config.yaml
n_layer: 8
d_model: 192
n_experts: 80
experts_per_token: 4
d_expert: 64
d_shared_expert: 64
activation: "swiglu"
moe_layers: [0, 1, 2, 3, 4, 5, 6, 7]
router_score: "softmax"
normalize_top_k: true
routed_scale: 2.5
balance_loss: 0.00672
balance_bias: false
shared_expert_gate: true
init_std_router: 0.0141
lr_router: 0.00157
vocab_size: 8192
norm: "rmsnorm"
norm_eps: 1e-05
tie_embeddings: "early"
optimizer: "muon_variant"
lr: 0.00709
beta1: 0.95
batch_tokens: 65536
seq_len: 512
train_tokens: 703300000
steps: 10732
dataset: "wikipedia_en"
Below are experts of layer 2 (counted from 0) of a mixture-of-experts language model. Rows are named gate (a neuron's input weights, with its number), up (a neuron's input weights, with its number) and show model dimensions 0-191. Each number is 128 + 24 x the weight over its row's rms, rounded and kept within 0 to 255. Numbers have three digits each.
Before each expert's rows: a language model's description of what the expert responds to. This comes from a sample of Wikipedia text that the model never trained on.

# expert 9
What it handles: Line breaks ending list items, table rows or paragraphs before headings or the next dash item, plus heading equals signs and table dividers.
gate0:147102128152123126147141131096121116135147157078139097101160117139114123113108169153133145147141077143142127138134118141138148150141142130113110131095130141130122174159159137135111151109110123166134166143100128133138136101160091149158134100104120136160140125119130096135135144141131098151155069114156131098138118071111113096131075180133120138168100144133140139100180174126079153115126119119090120077130111103095082136138172172125143120124138134127162110126130131162165115104155143128214122146112161136110121136109087132075149112123088116109129144120122125122147125098138184121
up0:178157148119102084172153155140127138127066144146108110101143200138151100108094141147123149110128098136147099118157148118093113116138112128109150153127162149151107176132135166142132119134140129128152157115169078148120120121133116113131131119135145145128116114133091084166173116073170079110159096145151166114168112150127134124125112154144116132120127140130102138110131124117094145118079114078126149136150094109107129123125166163149114127158155093117153134120122146143123139143126142117139179149135108082120115116145121166090123098123110095124106186127115106145133135095161175141

# expert 2
What it handles: Quantifiers and evaluative adjectives before a noun in expository prose, such as significant, several, some, new, many, various, plus the and of.
gate0:125124135183102142102105119160076150071128082108061107136097142186135129111118088124129140141110121146116098121117137181117156116132118148087130132173129086166109093107146144146088109091124113104138119108116137122145129106109133129151137110147130130145107105126181132116131085139085160112120107160127110108157153096105133142180104127150106124107149152180128125136168116138089110128122101159136126146131140120159089117089103081173156137136116144143121131128132150165124092148131117110101116140108141144087138139110157104151137122105187085110148122155116142109152113134118132152
up0:122140162163116108138076132140144154166126088068092165105172151108161120170175129082123191130099112155084147104148147135132129113087103141127171091084137124116131150132178129132094118130123158090147168135126118104110135128167117135107173152117133092122153107123131124092165144100120167131140147114123162126145147115137126136108152175139096151133129085128101105161138149121158127148120152126080128107110146152123102127102160107145154107123135113126132088142129131127135113140090168130133140140101124107131134158148135141169147122117111113109198137105120163129133096166134136133

# expert 29
What it handles: Digits after a decimal point or comma in percentages, census and vote tables, plus words like population, million, households, %.
gate0:126146129114131092141131123155103130117095101056117117121134113136138141115104088123089132140120111154167095089106114082130135151106154161145128144124113108149123143125121163118129117135095122106170147115147105146134164152142088131148135119153138142118140135109151153126142113155113130119142146148179134146161113091120111119173128134155159076089111148164102146094158145177121117116173119144140150103122166124140077199139145130103120082140118126160154176101137138160148113116134143112166118125097118187132145096162100132128082156129125150084134111109094143149117162154120157154
up0:114168098103172117149120136154152141137094100133137122145129158153113140126145161158143138163131091117148144150137110147123140105108099155151175134187119115117104100115138119160138088066133116175102129130130074156157129153157118160102143122116137138158103106119146111136119145123130100114120113146142152143134117147117116145140136142152115086108101095125099080139151113142142117124151182144131158115101173147138121121141131155100096106140027191134103125107137125174140134191113105141152092111160130144119128147150127134163144171129137118125121128115098130131121128105174135121

# expert 53
What it handles: Common nouns used as labels or heads, such as number, part, score, option, Location, Position, often followed by of or a plural s.
gate0:091103163134082128130137151117134079162141138077188144164123121137124199128144103167162143110111138116101172105129125136133138094113149138148162148149145106124129168145112141110127181157141120133114113103156084130075093141086151094102136117186123095146140126121123102117180146163123123149140094107114117118111127125095150186158118117138157145136117109112112161129172136132132125155125119098113147088116139118160145100135119129124110137142110127118114106132073147142127127079155096123086107105139116102149107127137116123143126148134171124121107130127137126155152193141130147162
up0:140105191160121148085083143100141196126116184121150129118129150126131094143120118143121150099139164133119142129088132106102111125107134124134150097162140135108157143117169138116125182116132159159152164126144131158129097177170130157133196134119165151124119131151129107147147117101113152191121164125152116114146136139120114119131147123121115148112122069140166142135096141114128092095130141110139110119129090173138103081117139094146112188112164140151114157122161141136122169131108109130086138137151133155107131115112104160149118174120129133132139096118107151116143112160099117106

# expert 50
What it handles: Forms of be and have as main or auxiliary verb after a subject, such as is, was, were, has been, became, plus ordinal suffix th.
gate0:181113115158167147092110140097134142123097137154140095149156144100150149140120104154125080144142144144098147134191137151119131113108098138154084106144117162120161147095124125123116136135102107151091124147138117145105125166175154164152136058133097139150148135081130073088132148186077133100138132136142163148143149122131123123128113149103132125150135105143097131092133099104131160134130111119127116155146120143138134143136135111129132132156142127166186108084121172166110103103137115155103100179134122161134110122116152142123159106122114161143151168150103171123166103135123134137
up0:099101128072114175135123123124124107153122131125125152118167152109112135129105130139130156119124121108167165072149125148151097079107153123114126132104158123107152166105143174128195113127088139148128153075151154129079108140105138114123118107148141090119128162124115130144145132098160113173145163114129132128117102142122102154136181112167106113107155103140109132097138100135105124138140128147130144111142122075125111160123127117135108126131109153129165142124120099137108141107079131114117150144094158116102145065158116090083149142143135119039145132134147117134093083125157147131

# expert 10
What it handles: Prepositions inside running prose linking phrases, such as in, of, from, with, at, between, within, into.
gate0:109078065114133132117148151092102118107136160128140149149112129134138144119154147114182120160112111082145172131101104141145154114104087112116127135102110110102146115110146137184156158139127093172120094117102118124063096145127112074087117125100130138141088125143117121132113111157131132134131138153173132091111125096144119142152140153143113101115153154114100143157114134125119092137150109129134111116119115138120131139154069133124150152115122075106161104113125132145153159128111159147157128153119097176058112116109148126139056142125171135133147149109123129121119132135173152156
up0:194174159147133052095140131169128117080135106136144124137098144120105101130128119126122095117136116132154155128117105133109156147122126158074154126121118140142124176118098105152172151085145116142129164151113167144073131079117130156117167123164126096143124114127104114084168137156131131156106123139132145085158147123124148132135148086118094109164110121176131124077123090130154129152117150117149099135157141077106107149120122123104161102141140130139097138118124089152144130122112118100160114113118120101107135058148150103109130130097130131112120112121118127168101130141112106096

# expert 60
What it handles: Line breaks around section headings and paragraph starts, sentence-final periods, commas, opening parentheses, and clause openers like although, where.
gate0:151123131134140096144168113100130101074133128116119143160106132122115098101179107118134135135143097118134108083108141095128104106067165138127081158152135157117110125112129150102102143166144116117115100125168169122118119116119142147126132151119120155131135143090113142119133132144126138095116142107113093093151110116137131101112059176138108134120139122112136119158103100131180101142116150172150125188139105136147113122126148125180136173101149112104080105131101141107173130156102117175133140098117184135106125105137148134171079104150111129112159122115138121144096141125084142176
up0:139104134095106148149133136170073100112144141071131147156140125130145159136106128119144104152135099081094166169105154127176165153107164125167117099124181124112129126146092180117149094154125135125129125140113107100140148115145139110120182136117089155117122096131160120125125135139161129143118067151149135154113131094142128150109164136128114147114141160158103145130100101094108123154156108132188162138126130080129134113132122115066169114141151163115150078126147085135109118089142107119129145169128109107132126169133115130101135122093109130135128087133123095162150153119142138117

# expert 62
What it handles: Degree, minute and second symbols in coordinates, line breaks in infobox lists, table divider rows, bullets and check marks.
gate0:156116146163108114139132074092181075108171136150154133136121163119144158150165100095108164121145149118110130124181124109134159107145126116166098157138091186124137122148150120187115111138145125112083142129170130131150149158177165138156069130147142143097171137106161075122121166112151113110173106163123108127128134074105156119111105141129146138132119148137137095138103127131172146129112154150106131095128152139131155117119148133123089135105118107105169145129128110130154116145116154120138085127123162106139119126121115159106127148139112157159146119089112124167112140115118170127
up0:116154106152099155171130134153117116080154117096140124118129120116128133119134107082124119130108099137101106141105133091150135112153106115139146118114103111134118132120151117188184138142126103147115138156122143106128143126116136170115105138175137128080152169129151052157140150131083121126164139155175145116103122134098111116150121102170152113117143145123185126141120149151147129122141135108153174145148113110133131180088119075152155156177149143116151139136133082157117156071112117112127108084110131145133088147135100119089081163105129099144152094126140129154124120129122130165

# expert 54
What it handles: Modals and infinitive to (can, would, may, will), pronouns I and they, and not, before be or have in explanatory scientific prose.
gate0:076123120107111137086183100139102148107113145116103137148174092134120141088154106132084132128125119095102122151088115166100160105119115152153150118128138115126103165091134174105142119094071129134154152158104115107157156129106095150133135119116136127174133123117135154124141123121130189180112119134176127111131124147140146114146160149125119120105122122128123094081103144125092130091140116138126086098139131149141092104160130133119151160147079140142152066137116117115144131063159153136122155124120111116113137099075151107127098163100154142120115115141114125158173148116126156149
up0:129091149118120114112113101137134124148102135146103146103098121171103110115135111154094150141120121155155149162100110160090126142109167149177157111069117109156114098144128151122096123110104101156133116139100110106155118123115094109159075119094120157070149165115145107116137120133116109077168124096127187132144097132143107115130109117102146124124146099131109116120125133105099127125139165161154133136096137129074146109109096121103126111117091144131164112128140127134157088097152121134131141127124108124128102114121177086095125168150133093131123140086167132054173142085146130130

# expert 46
What it handles: Word-final suffix pieces forming abstract nouns, such as ation, ion, ness, ance, ism, ing, in technical or descriptive prose.
gate0:132123135161127134098103101109134156060152129139149120160126145150151106153140083123159102112095096139155119135136132134143116131124153118127124118133128130105172188142133108125120102121137126106134144152179121154129098104114169149140156113165154109123095126117104111143138123125153135139131162124151103090117132116175138154146107144096096118069105095138118099094144120121120147094114089084204181176113109111124166117098146122140115104142103104109126199105097126141123112131111144126091117159175130126135163152133152111111119123140122135165132191095114151140132109113153120151
up0:120143124128118118114125154149080171130128119145128104161111122095148077125155171161084078128152167104104130113139142128138111126110111158128107135086148107139127116117115079110136100141131162130097135111129152114064114122101141130139109119112164117131130129132101139110150135123136117134094102122093163117126177116089098139118153140142082109134145178155134140151131118125127141110125120153145162146089155152135119100105154090109101134126126122160128157147169090108062151175146179126078114131150123153125112177152110164114073121138096110076120161136145126112160130115154156120